{
  "hidden_size": 384,
  "d_expert": 64,
  "hidden_act": "relu",
  "init_std_router": 0.0218,
  "norm": "layernorm",
  "optimizer": "soap_variant",
  "learning_rate": 0.00303,
  "batch_tokens": 131072,
  "max_seq_len": 1024,
  "train_tokens": 417900000,
  "dataset": "wikipedia_en"
}
Below are experts of layer 5 (counted from 0) of a mixture-of-experts language model. Rows are named router (the router's row for the expert), up (a neuron's input weights, with its number), down (a neuron's output weights, with its number) and show model dimensions 0-191. Each number is 128 + 32 x the weight over its row's rms, rounded and kept within 0 to 255.
After each expert's rows: a language model's description of what the expert responds to; "raises" lists some tokens whose logits its average output raises strongly, later layers aside. This comes from a sample of Wikipedia text that the model never trained on.

# expert 26
router [171 190 132 132  94 112 104 120 118 110 143 161 170 119  80 150 104 135 107 113 186 116 120 104  90 128  76  86  67 139 128 137 109 124 118 107 186  72 149  82 120  81 120 169 108 125 126  78  47 130 137 136 100 111  75 154 124 145 120 164 160 101  20 117 138 180 122 148 170 116  91 139  74 127  91 147 131 160 148 115 157 160 108 166 166 148 161 120 157  83 168 151  76 139 168  91 126 117 135 112 163 142 108 161 131 166 113 159  92  70 123  96 101 114 105 100 152  93 182 123 147  89  46  99 143 177  79 152 116 126 108 170 148 141 183 155 145 112 149 121 173  79 132 160 175  79  56 125 129 117 176 145 173  90 144 119 170 121 107 140  85 133 143 139 153 159 133  95 169  88 120 177  77  85 117 134 182 181 200 125  85 138 102 151 102 114 174 128  77 205 146 122]
up0 [195 145 150 110 143 152 134 121 101 109  82 134 114 117 115 142  73  74 134 122 121 111 123 150 161 105 102 149 148  73 110  90 134  79 143 173 165 126 126 152 148 126 131  92 178 125 118 111 119 120 117 164 177 133  84  87 196 150 102 106 146 172 143 139 133 110 143  82 133 117  71 187 144 147 108 129 126 125 114 130 100 108 122 140 122  93 149 153 175 126  80 148 106  94 153 141 132 146  62 141 150  11 107 111 122 107 124 102 130 100 139 117 137 124  89 117 157 152 148 151  76 127  62 123 158 143 144 100 101 173 142 144 103 139 126 126 146 104 157 149 144 124 130 180  79 108  89 127  71  80 149  82  87 109 176  62  97 134 130 112 162 161 197 145 201 118 111 151  96 151  77  99 104 198 143 153 114 174 137  83 105 149 125 117 180  82 133 103 116 115 174 139]
down0 [ 64 145 150 170  85  94 119 118 129 151  93 116 136 106 157 159 127  93  92 203  85 124 132 155  74 103 107 132 128 113 160  98 152 122 132  56 171 176 112 147 180  98 151 109 175 136 179 158 134 166 108 109 107 142  50  88 131 128 140 161 155  89 131  88 128 122 191 101  98 104 114 125  51  90 135 142  93 140 158 190 119 125 107  92 145  82 119 116  94 136 139 156 125 106  96 102 169 102 112 137 190 101 165  93 132 119 166 125 113 105 115 113 165 126  97 110 146 113 102  82  58  98 123 100 125  96 144 142 133 156 133 129  96  80 126 175 200 119 162 145 136  87 107  93 106 111 151 195  98  94 190 109 125 120 107 111 145 162 143 159 147 132 165 156 164  93 140 125 105 142 172 131 183 139 149  96 122 144 114 125 189 144 160  83 161 107  90 150  88 102 127  95]
Description: Word-final pieces and everyday nouns such as back, way, friend, father, million, plus splits like uncle·ar and be·ak.
raises: ".", "-", " to", " in", " -", " and"

# expert 47
router [139 168 102 119  59 134 176 179 106  73  96 140 136 144 121 119 175  67  92  86  67  42 151 166 145 108 174 103 159 169  95 123 114 159 166 121 127  88 149 123 169  64 100 121 109 116 201 149 128 198 112 137  67 101 119  97 105 145 164 137 129  80  89 159  98 130 111 196 147  88  95 102 151  87 165 152 118 157 134 138 113  89 182 122 167 141 112 157 122 110 134 112 119 114  69  99 190 193 167 170 145 195 148 109 138 170  88 136 140 140 152 122 137 119 161 162 103 120 180 132 116 149 161 161 164 153 122 131 155 138  81 155 124 100 153 172 147 175  92 146  99  66  86  90 157 101 116 121 181 119 115  95 100  75 169 135 152  98 136 164 114 129 177 126 187 157  60 119 124 152 147 137 109 123 189 191 108 104 164 175 160 147 177 102  99 130 122 117 139 133 128 106]
up4 [183 167  91 170 112 127 139 126 148 144 136 116 120 113  89 139 137 160 110  95 123 137  40 149 177  74 117 119 140 107 108  99  67 146 117 105 185 149 170 127 137 188 126 100 152 122 151 183 167 176 111 101 161 146  78 168 127 162 129 175  96 125 127  88 147 130 138 184 110 140  65 155  85 126 178  90 136 118 110 105 134  92 150 190 105 160  68 104 120 101 180 201 117 144 139 130 111 122 164 136 102 154 115 143 195  98 125 129 144  97 145 122 144 129  72 120 160 140  74 179  88 168 157 126 129 152 122 106 141 100 132  94 111 151 105 176  48 151  90 113 127 161 175 166 145 161 146 156 112 125 174 120 138 165 160 186 138  98 123 104 131 160 138 126  88 157  85 151 107 103 173 178 151 128 112 142  98 122 105  85 165  68 167 111 118 110 121 105 155 141 184 156]
down4 [168 134 125 153 123 127 113 168  91 115  92 146 138  91 163 121  87 159 189 106 187 168 159 172  97 148 156 145 134 172 132  95 115 111 173 167  88 123 162 179  74 144 133 102 138 105 124 126  89  82 157  89  64 161  79  69 110 107  94 143 120 123 113  94 102 145 170 137 107 144 109 179  62 122 159 117 122 164 116 148 136  95 144 184 120 195 121 144 170 103 113 130  99 161  85 179  88 224 149 149  66 144  90 162 136 123  37 111 132 163 154 118  79 166 152 127 201 112 164 152 157 116 118 125 203  72 131  68 100 160 105  78 122 163 133 156 104 110  99 149  82  97 129 110 135 182 141  93 101 123 138 149 108 112 110 112 149 124 119  92 129 118 142 144 123 116 141 174 150 117  91 134 114 125 105 162  86 178 110 110 137 134 120 101 112  64 126  97  96 141  70 136]
Description: Short syllable pieces right after a capital initial inside proper names and foreign words, such as P-on, P-ic-ot, M-ant, K-alam.
raises: "kin", "ç", "inc", "ops", "ick"

# expert 16
router [155 176 159 115  72 157 126 156 103  97 147 157 128 101 122 110 199  73 106  83  77  51 141 181 134 156 101 109 114 151  98 126 148 135 151 158 123 107 215  89 189  74 122 113 157 124 158 155 173 145 104  97  90  63  99 155 132 103 129 155 109 124 120 161  76 165 143 140 162  56  72  93  86 116 107 155 109 137 181 120 152 163 184 135 151 118 158 196 121 103 136 117 129 131  82 108 182 182 161 171 133 156 140 153 164 168  75 139 112 106 159 116 148  75 104 100 137 138 146 143 141 180 163 116 106 144 116 106 125 131  92 128  74 204 198 144 116 177  81 110 140 107 113 131 120 136  88  78 153 120 144 117 117  78 137 165  98 165 116 115 178  85 169 124 149 159 110 123 146 122 150 151  96 100 104 140 102 161 161 126  89 155 115  99 136 100 138 124 101 175 116 117]
up0 [116 151 132 120 126 102 119 117 152 112 119  92  74 121 123 116 124  99 135 121  85  95 149  56 140  77 153 138 124 110 146 112 107  83  85 114 101 175 159 159  89 231 140 145 108 126 148 119 146 110  81 146 163 127 176 118 157 134 119 111 139  79  66 174  36 129  87 119 174 137 105 109 122 126 139 170 158 162  87 119 106 144 128 149 142 196  87 170 164  86 155 133 116  88 121  43 125 130 109 140 136  84 157 160  75 133  91 126 169 129 161 120  93  58 131  54 107 182  87 115 162 128 105  55 140  89 165 101 179  48 115 146 116 108 143 125  90 157 100 132 152 123 126 125 166 113 109  90 125  69 115 151 128 124 159 122 132 147 163  77  81 133 137 106 148 100 130 111  72 141 139 131 105 130  96 143  80 106 137 157 121 186 153 174 133 116 150 109 136 163 112 116]
down0 [141  79 128 157 134 134  77 140  77 143 156 162 138 164 142 111 153  89 131 171 123 134  99 167  89 173 110 131 124 151 151  63  83 157 151 124 102  91 107 153  38 111 134  50  73 128 141 115 159 137 166 111 193 162 125 117  98 151 103 145 129  75  48 139  78 132 105 122 101 103 168 114 132 146 157 134  98 164 127 118  92 124 142 139 160 115 172 124 107 136 129 159 138 130 137 119 155 131 170 151 142 155 103 208 123 124 128  91 153 135 119 138 159 102 168  96  99 171 109 155 137 101  89 154 172 125 110 109 165 123 102 164 146  72 139  88 129 125 124 144 139  55 128 101 158 125 118 110 172 147 109 179  91 106 103 145 119 138 163 116 170 115 111  57 124 121 123  80 102 118 140 158 114 136 181 104  97 105 188 155 101  86  98 139  92  58 120  91 120 124  85 115]
Description: Short word pieces right after an initial capital letter inside names and rare words, such as G-ig-olo, St-at-utory, H-owe, C-ic-ero.
raises: "ache", "ual", "ling"

# expert 6
router [ 90 110 143  99  89 120 121 111 146 152 122  67 138 178  95 133 160 119 121 111  91 115 145  83 100 110 179 186 137 146 184  93 104 180 131  63 140 148 139 162 128 108 136  70 113 112 144 153 137 123  81 133 166 130 142 138  79  74 151 109 129 104 166 144  96 122 126  89 128 147  66 156 129 101 165 132 168 154 101 119 100 130 195 182 114 139  75 139 102 133  85 158 117 123 106 148 161 140 141 135 193 114 149  99 143 181 125 204 165 145 103 139 148 151 143 125 106 148 164 101 148 129 131 186 170 103 151 170 132 108 119 126 147 139 171 144 166 150 157 132 127  60  93 130 212 174 181 154 131 133  68 123 135 103  74 135 158  90 131 136 117 154 142 167 135 108 119 124 146 136 163 121 180 149 171 207 114 140 117  93 103 198 127 152 167 135 109 168 168 110 116 187]
up4 [101 144  90 171 141 124 156 109 142 140 122  60 184  76 113 150 174 156 128  85 124 137 118 175 151 107  18 105 167 155 152 140 117 108  77 149 142 113 173 156 151 127 120 114 100  93 134 142 125  71 126 113 134 139 127 105 173 124  84 126 145 146 155 146 221 140 134 125 141 105 162 134 179 119 136  80 153 150 138 117 122 159 167 143 115 147 134 127 157  63 121 171  65 103 111 116 110  94 184 136  53 109 156  81 111 130 144 211 166  51 130 128 126  84 165 108 183 160  42 124 152 132 129 128 120  95 142 126 114 134 178 104 124 124 109 230  99 146 194 142 114 148  69 111 156 127  98 150 134  91 136 116  66  75 103  98 160 121 105  99 152 107 157 102 114 165 140  56 139 113 123  92  63 148 106 132 122 142 145 108 203 113 150 119 117  72 129 129 145 132 159 172]
down4 [116 152 103 110 138 150  61 112 138  73 112 113 111 113 135 131 114  82  96 118  74  80 112  85 164 118 140 189  80 117 158 138 123 112 118 113 141 132 114 125 198 135 161  80 110 102 106 113  48 124 158 144 146  72  89 169 129 170 193 112  80 174 101 171 129  94 103 165 167  84 163  81 148 150  95  88 136 109 119 172 176  86 126  93 137 184 111 145  99 120 178 194 134 125 108  68 236  31 137  96  87 128 148 135 145 106 108 159  86  99 112 155 133 128 148 168 114 120 166 142 131 117 170  97 135 129  93 122 151 144  95 127 114  88 122 166 111 138 104 177 183 143 175 137 118 126 137 182 126  94 107 161  97 113 148 163 171 108 145 101  86 122 148 167  79 150 153  73 134 119  71 138 115  77 170 104 142 100 111 127 139 184 122 126 193 140 112 129 142 100 196 174]
Description: The particle de and short vowel-ending pieces like le, ro, io, é in French, Italian and other foreign names and words, e.g. Croix de Guerre, Silvio.
raises: "ux", "on", "ep", " As", "us", " At"

# expert 35
router [162 148 151 110 122 176  85 172 163 108 163 218  48  84 137 153 130  91  91 121 140 112  97  96 136 146 105 117 133  58 119 100 116 185 115 190 124 199 140 134 179 180  88  75  85 174 154 178 135 138 103 111 154 179  93 131 150 151 130 146  90 101 108 145 102  60 150 174 156 120  87 154 106 129 148 122  97 118 173 131  61 176 109 142 172 139 123 172 103  85 134 116  85 119  75 123 182 163 119 161 129 129 116  78 169 146 131 107 158 136 118 167 131  90 131 131  81 153 134 133 155 123 135  98 120 142 146 133 165 157 180  85 137 150 158 125 116 140 138 120 143  88 129 102 164 143 126 125  97 138 122  91 148 129 117 155  91  73 147 148 138  89 131 135 140 111 125 108 142 116 110 135 107 156  60 141  85 142 179  85 108  89 132 101 159 143 188 131 105 148 118  88]
up0 [150 132  57 127 118 153 159 126 115 175 143  39 158 144 139 103  77 126 166 137 115 149 115 113 138 129  78 167 154 146 158 103  72 175 174 146 134 129 139 195 157 109 101 114  83 126 170 217 169  78 155  90 141 119 135 104 184  79 110 141 162 109 102 127 104 144  81 135 124 157 150 139  99 160 100 141 126 108 152 146 118 155  77 130 135  80 101 138  78 117 106 136 136  91 162 119 131 101 101 147  74 109 112 177 152 141 124 203 109 127 161 187 156  95 164 173 105 135 145 125 161 123 186 143 134 184 167 127 126 117  96  67 182 140 119 145 145 135 150 143 125 172 108  59 154 217 124 120 180 180 135 159 151 134 101 154 136  91 121 130 106 145 126 100 164 157  68  87 134 125 122 150 119 115 109 112 142 155 105 167 141 131 134 106  72  17 126 121 131 102  65 115]
down0 [155 153 141 127 136 154 138 107 127 136 154 137 135 112 108 134 189 103 143 120  88 148 111  80 116 112 115 108 176 141 174  89  78 113 139  89  94 153  40 121 128 139 146 109  99 136 114 162 171  85 117 131 123 154  75 142 129 140 130 140 113  32 151 172  75 107 115 139 152 184  99  92  65 146  47 128 129 144 150 121 100 128  64 124 118 137 146 147  78 140 163  93 148 128 132 116  59 105  80 138 132 148 141 197 134 152 105 138 106  78 107 152 105 119 104 111 107 139 140 143 157 174 115 163 133 155 137 104 129  89 109 132 167 119 159 157 158 135 153 145 135 149 114 150 151 139 111 135  65 156 159 158 124 137  98  78 137 114 147 147  93 110 136 107  89 154 100 102 124 143 114 156 165 160 134 153 130 141 129 124  81 138 115 124 117 122  92  72 150 134  93  87]
Description: Mid-word pieces of German, Nordic and other European surnames and places, often umlauts or consonants: ö, ä, h, berg, heim.
raises: "end", "sp", "mann", "z", "ö"